Experts of a small language model.
Size: width 320, vocabulary 11272, 67.4M parameters.
Experts: 80 experts in each of 11 layers, 64 SwiGLU neurons an expert, 8 picks a token, a sigmoid router, a shared expert of 64 neurons.
Training: a variant of Adam for the experts, 1816M tokens, 13855 steps.
Below are experts of layer 5 (counted from 0) of a mixture-of-experts language model. Rows are named router (the router's row for the expert), gate (a neuron's input weights, with its number), up (a neuron's input weights, with its number) and show model dimensions 280-319. Each number is 128 + 32 x the weight over its row's rms, rounded and kept within 0 to 255. Numbers have three digits each.
After each expert's rows: "gets" lists some tokens that make up at least twice as much of what it gets as of all text. This comes from a sample of Wikipedia text that the model never trained on. Tokens count by the router's weight.

# expert 28
router:166111146117111074122141146193182074107145181090168114142162102124112144127078148122116121085063090085161068157192139154
gate0:108135126116126189099110183138125138185095152064145098142106124067136091125084123125154132098067134147167085130131150148
up0:093098147133139141119166155169107121086094152196119140142112136175142102120156142179127125140104068105166187171091130141
gate1:158075098079124153167173120124155069036158129087174119101081093111179091132133177117131124148182127177134083131129133141
up1:154127084207129155152115103102136133099138106185051141119122113164094092133143103215183067129105103154037106086126163151
gets: " ", ") ", "0 ", "USA ", "— ", "1 "

# expert 75
router:121107137156117136126112190157147139101173165140170108195156119069208125178128137131139105082115084137139122130170124099
gate0:165094055141107117057100174096142107112131123110148132112130110074094167082123082155127150126113100142139125101154160144
up0:102086141094151177115204105140105126198170128185156108153121164115152138140145174137045138133105094150127132153102130151
gate1:076139144155122133142079146121145124166135155184140118143161098089184106130090150099174140126212104156091131158144178060
up1:149179156134141151178124156081123129130137163073095128094099097161136188106180088159132153141154032159160173143085100114
gets: "and ", "was ", "to ", "in ", "is ", "were "

# expert 25
router:143075081096138111087131122172106114131135086115193123178120103117168086132136128170129099105113094082120105150166111149
gate0:152084081094110081112137127165170158055164117173109139078128164109139129086084151178126102133139163075140145157055126095
up0:138101159120166138149194124145176115130107120109096134125164130153117163124168111156129115102113122094092194099111093118
gate1:147088153170190121105195093116122155158150144124110168064143140130052090191080079132092142133195112182121114132097097133
up1:141057145149070111137110108136119129140150174093142113118171152105023131132108153102186101117093131123131180158182160125
gets: "\n", "- ", "\n\n", ".", ")", ") "

# expert 42
router:134079163134138141114114211128122140084186145074157064138075111115134098167164159180113076132114107132131129149120104095
gate0:171122137114094137167121131122146137080090130116112071128094158147140179103171154171085139124154183145160120148124140141
up0:132144134111168102124137128111093110143157107129127168155160154146167143131126104136139162113132108160148166126167188072
gate1:090167112152089140100194140108083093093186187099133133180167143144135132139148173085109052093038153136120087068200093123
up1:100179100139125127132205078084038143045150126093128114144181166146099145126158156132087113149099094162128123095173135141
gets: ": ", "in ", ". ", "on ", "- ", "\n\n"

# expert 56
router:122126122086112102086180156197143092126189135085156161123089160128121104175114107162090159070054096110121094175127114085
gate0:157161174083157068077111096162162146097091108104111153106088126146187137155105147175125105128127110077136148117167145134
up0:171147106101140146079154152154112074152119103174139170182082095150128138171164066085126068185184143195143128139198124183
gate1:160124151153149128128169135143122088097098132152163174126096147160123076068148104128138066098083111131229108110143151143
up1:153099098117102098141141095132135058150156138166128160117102086174107106103146083103128117098026121195166098181082157113
gets: " ", "0 ", "| ", "; ", "1 ", "2 "

# expert 59
router:175161138132117163134149170163169132102120147123163114120096157147145095162142104191101130093087134107210100153155117182
gate0:135059108107108096111078126063135144105102107073087126087095103115079177155162125126105159118166092154083197118180031100
up0:151175110129139192161104143110165168104093102141123152107095154121162121122111155140119127147176208140188152100099168166
gate1:092175134141136061151112136144082103069091106178107134187087113157119085122111138137149111089133114116143141154098126181
up1:074156122117025159154166111115139136129087188173124108137126105142075143096128132160126168110135129109076061044140057163
gets: "| ", "- ", ": ", " ", "202", "201"

# expert 73
router:111115155115153122152189200157107105101165091099118086133121122109135104152136170159167094121072052092155044098166137109
gate0:089100111126133143182096176075140102156151165125096096117041158098134095155165182115175146174103147192128052075090126161
up0:111132125188096117050186168143141139170119121158135138150176074053127149193135077099159180133138119097112162124094127088
gate1:136126127159123108118147149172147095090112111068149122144117120112074094169161100148127122119146100137121172179172151080
up1:143074133095126128115103100078084108060140104148106154131099125138120153115128155100145141110106112132119185094154102094
gets: "2 ", "5 ", "1 ", "% ", "3 ", "4 "

# expert 23
router:120073112114142083154126105171171118161142104114194055140116150012165131141129148163156094130136114078111104138118123085
gate0:183101169155116129095056153108099163154089171138069122134171146144118191119122160129145107094098165132110174151106155116
up0:162108144124121139201115136228141134113124168164148127115091132119131150094134183126151088131144119145166172125138105125
gate1:118110112134169086123088190173123147098056117157103108123142174104082181125117105124155131108096100093122089134147131164
up1:150120147169084161184130107114170058185110152083142084137139088147102097145128143169093117154123096146139141133152101118
gets: ", ", "to ", "and ", "\"", "as ", ". "

# expert 61
router:142122091143163142109114127140156131156115156138139064200144137073139103183109158105087093075105082095135110151098140115
gate0:153115103149109119182128123070137168146138190135137105194168175186110111137146098149059063105107137127126101129102096050
up0:105125139135141107077141167105110031103135092154145170113102193136102110111097086149080208090169125110070162132180155101
gate1:145085140117112135049115100110190142092055132178143078155148123118171105139075124165080093152091148165165125108130118113
up1:124137119133100143120139143127151152118103107100134156162159111117155167121199149118175082115128096123163147111151143052
gets: "-", "and ", "to ", "or ", "–", "/"

# expert 68
router:146090122105105097121143127183155109097166180098158140136098095117126028170121109135118097107080161085184057135191157139
gate0:113135161120087119085134140154142124154144169082175142205103142094130113141130115135076150143114174111096087151176116159
up0:127144123098088134101094157109134163133144186065135141132049132148155075050111100107084112150160161167138122105125131145
gate1:128102146125114055165126158135090098141152151134118074180136152130134056139131137143089116073094119116098125130116147125
up1:105171158100130221113169165084191145143104161100113138111130130091158174155149155179092120159111152138127114177138069118
gets: "| ", "; ", "(", "/ ", ": ", "0 "

# expert 36
router:134105147143158101139181088174109089166170125099139105142131164101137096126130157164153102139114114080100149153137091094
gate0:098136042190131109134105159143098123106115082110107181168137128088116103139151080121112097031216170096130113139053117109
up0:157089116158109150140098142176110158183126081164124129143152069154141172139113167087197184159132121146151176156092149126
gate1:112088106194110108140139148094125132127111143147094090104102066120161137122129150206135130163153144147145125123159082122
up1:175137132128108147100035085176177103162128148097130157099098105107088133110181155164135078124105200111190073200118150098
gets: ". ", ", ", ".", "a ", "for ", "by "

# expert 30
router:112142118071123110079139142165166132135163149129160138146103128138152087170119099169078125127015144068200061166158114160
gate0:087122125115096113136118183180109141083156137101118093109118184157092048183129148113145148114113120150096140045097176056
up0:105108144129066142116136160171165164130110124014128157100123120160096077139059133142205115143112164170124103112143156137
gate1:085075135070096135103095075126128144086145099069131128093141102115156059164159118157125153145159128070165113060144158124
up1:163115135107167137182132079096084088124143149090104190128123114163183120095136161147096091138175102030135194129142097155
gets: "| ", "–", "; ", "2", "1", "201"

# expert 78
router:129138108098156099129168144168168103099151120104148096157115108030152125171117147189175118095100064027146151130158072142
gate0:144147102138114085132130088178099085194127091150140122145177095106086102106096122119147106119127080191186137113165169104
up0:155149109139160125108086143156165106086174112135162134206070134157120193048140117123088071131170165157181097159122128086
gate1:195133138144195138153126109091112121145065141113117160184133125072119095131124084109183021090124070102182168089119075153
up1:165152102147135152108138129181123141090099173171065148146128186148139048148122156121114149149078126175115137142113107093
gets: ", ", "of ", "a ", "the ", "with ", "by "

# expert 29
router:136139216090174111104158134129133142174188152110150026156157164092144137144108165151091073111121106077170126131132159175
gate0:106144110126132152183087106170077100125200120146101104123151128168129149176152147095125139129094100119140141100141148126
up0:162114120148069120148131141099134090129158105152141187134120092118104113095107138149158185087099077120055145133091128098
gate1:096160136128089179176132156145144178147142191112179147146129119111037105170127090195151091147181145102187098166142142088
up1:188089173126175110132146141128122149081084059136120125117130157136164136140168199127137106104061062090131144093135044129
gets: "in ", "the ", "| ", ": ", "at ", "of "

# expert 31
router:171143151082160085127170147130159084133181142152136034164098149060117097161132148180148131100119053128106123155136100127
gate0:128146085150157087204153126108088118090121163124145093108189088117126111118146157090146093145189138125132100094139147087
up0:101109124113139130129155088082164106111149135117101095117138127118125145175123160118157103133149062119149089111135092142
gate1:045117178091145124132113131079174145157111117132142122115095138132144210148077135171117089130128156143124060136106133105
up1:176158149178092136141107175152112106124184100121101170160063113136190101095159146180128130086138148139112159126124148181
gets: "of ", "to ", "for ", "the ", " ", ","

# expert 70
router:178114093068148128133121101184148086056142129120138091151067108107165104172110117205155077086112127087139134163147052136
gate0:155157167130134173132195185134144110131201125121092123104114112203174081161126146118098178090161127125123120147137176127
up0:122142142101121125103101175141152092110138176054208106112189212106120153074134068067080186089163161086157063099071162132
gate1:194183048153085175140141138134094147116102112071107155097106142105070142194132092126138135132129112167123145180115116124
up1:165103139185123182159108140151114128159134101152128163111095117105170159140108146155123143133119045150109092074155122088
gets: "\n", "the ", "\n\n", "- ", "The ", ". "

# expert 77
router:148069176131127103158134187155160070136138175142189065140107144127169116129131181148156189129122103131113125163154119118
gate0:095110152104143119085142108183170143116098156093143119108096144122101098106089125151112127134180125175159111200160125004
up0:101108162102087155155098092112098165140090088097122137113130209144172118170141132129120080125125149156154064123128110173
gate1:142113118107126112086119162133200124118151073091120106132153202160103073082102116152219173143088096137142160135145142056
up1:111069167127159078092126149109103095148090144131119086116089120078122128103097187123180146114144166123094138151129147134
gets: "201", "–", "|", "200", "202", "199"

# expert 43
router:162100094071153106184177136143180096137112136094131076150130169109162078125132117136078116095127124071130089153106121149
gate0:133127182084124093107136074188215182077112141124146154174146094132151111127092091149142099164120080106147093115176134087
up0:167146128116158100145167164083094095178135104108111122139109161125106160126184116127145117161122104073092135119056158101
gate1:105170114120144122094131155077172119139105115122125130148088109163172108079147092121125147149074120147164064146176102153
up1:137104110096106115125130134185109078137146102119090097143123105100061148158132164114165141137113142127116097153143158122
gets: "the ", "4", "for ", "–", "\n\n", "to "

# expert 12
router:174078102073131097105171142154131086136169148094180103159123086062157071113091110143093106087107110111176111113175169191
gate0:165121123074106111148094096181139162119156132146133170091149123121118155133146131114132074154127123104135145228151097151
up0:074109162111056175164100136135128096131117110128137096115057141151081089126104135148149116160070158089153096063108119147
gate1:087077129098145154094122129138126113096077144118105138143091138152139054123103187098091083110128121102120130138116157115
up1:095130109082149125129093124104131159079119141131143155112080069092136116108169136109107147130106119123138131137178122129
gets: "| ", "0 ", "–", "League ", "; ", "/ "

# expert 5
router:156120087096186106077160171111153163101114180072185107140130147086115104185076163138168068107111104081150085153117060108
gate0:187102174141177162133155148149222177080091115126089129113135156170148169135095123110152142153156111124107099101141143160
up0:074116100131144107077168136153112140130199104128133093135122099200151116155179129118119085088076143148139109076090102183
gate1:116115143137209111122092140138064084177128122114140129140117130176080091126092170124147170095138112134159090169076060148
up1:130220093126129133093086146092065169110105174144130192093151096140092128143037124165132166137093106169133078107088058183
gets: "-", "- ", "==", ": ", "\n\n", "National "

# expert 48
router:079107148139190112103129166137151146142146130141186092125063092088197126179124189214070111107091104052149068134102056132
gate0:115143156148131115120093151158144114134131146111157084155108028128160125157151135241113171136079152174106088168108117137
up0:130123164162131117174151109107140141106076111134124117093146130078129092099121143077131095131112141128140087124157184105
gate1:134084097117136117130165133146127125082135141120136164157147162164082100154125146153182101153138149048118141174111138136
up1:127110151152067106108127126121099115124129152106117089087089135114154110148128170127123141137109127131100151099189142130
gets: "\n", "\"", "(", "| ", "and ", "in "

# expert 0
router:102106134086164151161161130168167169113157150102118100174116145044123102153160170173119136142074085093135122201113123134
gate0:141117165161143140150139152088150109162165124112148053186129092128117121139091101167065185109081083103141144068130066085
up0:109122138149138144110123107163180121152158122141128118204132191089158139079130118192101090118120146123076134113132138128
gate1:133114036142105106169141107146136125054117148112124136171089104113123157150141054136145087125059136085124171106110131144
up1:143113116136127108135154122128080108098067137186091098094126170162135093108127172115094091097155117048157121116144149145
gets: ", ", "| ", ". ", "(", "\n\n", ": "

# expert 21
router:114086154113118067107101106216123125144165128169149110168127149104134078166170189144093122091128134100118148160085159097
gate0:053092112131152048126092114137117109112110127133096114099082136085102111134141159165130085139106134121161145116132120177
up0:091113176190150157118163108146121156147150133159146141155109143104134127102191163133142102182147110119076173115153132157
gate1:095160124122106109065185127127094134139114112130091102114168140092099127053078059119096109124074133111210082139121149122
up1:134130125151168132147139155146229135140129138110176114140105151164185101170103114156127105136128049167116146089140192177
gets: "s ", "his ", "|", "their ", "her ", "a "

# expert 6
router:158092191156169033130122119149169133109225143132156010155091184125179088130142168177091100137108109126138131155128103112
gate0:109043206122168138121148129110157151190171116110201134196140148108107205107151188113116163085125145137160126143120153119
up0:146117130122130146155099091110138151125121121190160160094117133146147107166131119186122137093137101154106068096121112162
gate1:088095162117100111174096138122151120135143121145118076126150148171116164093118126167173160153150133093126125108134148119
up1:141110136120141103131204121123105122101148107149109075097218157110111123142140144091122177140119182105115142067084146204
gets: ", ", "and ", ". ", "(", "was ", "He "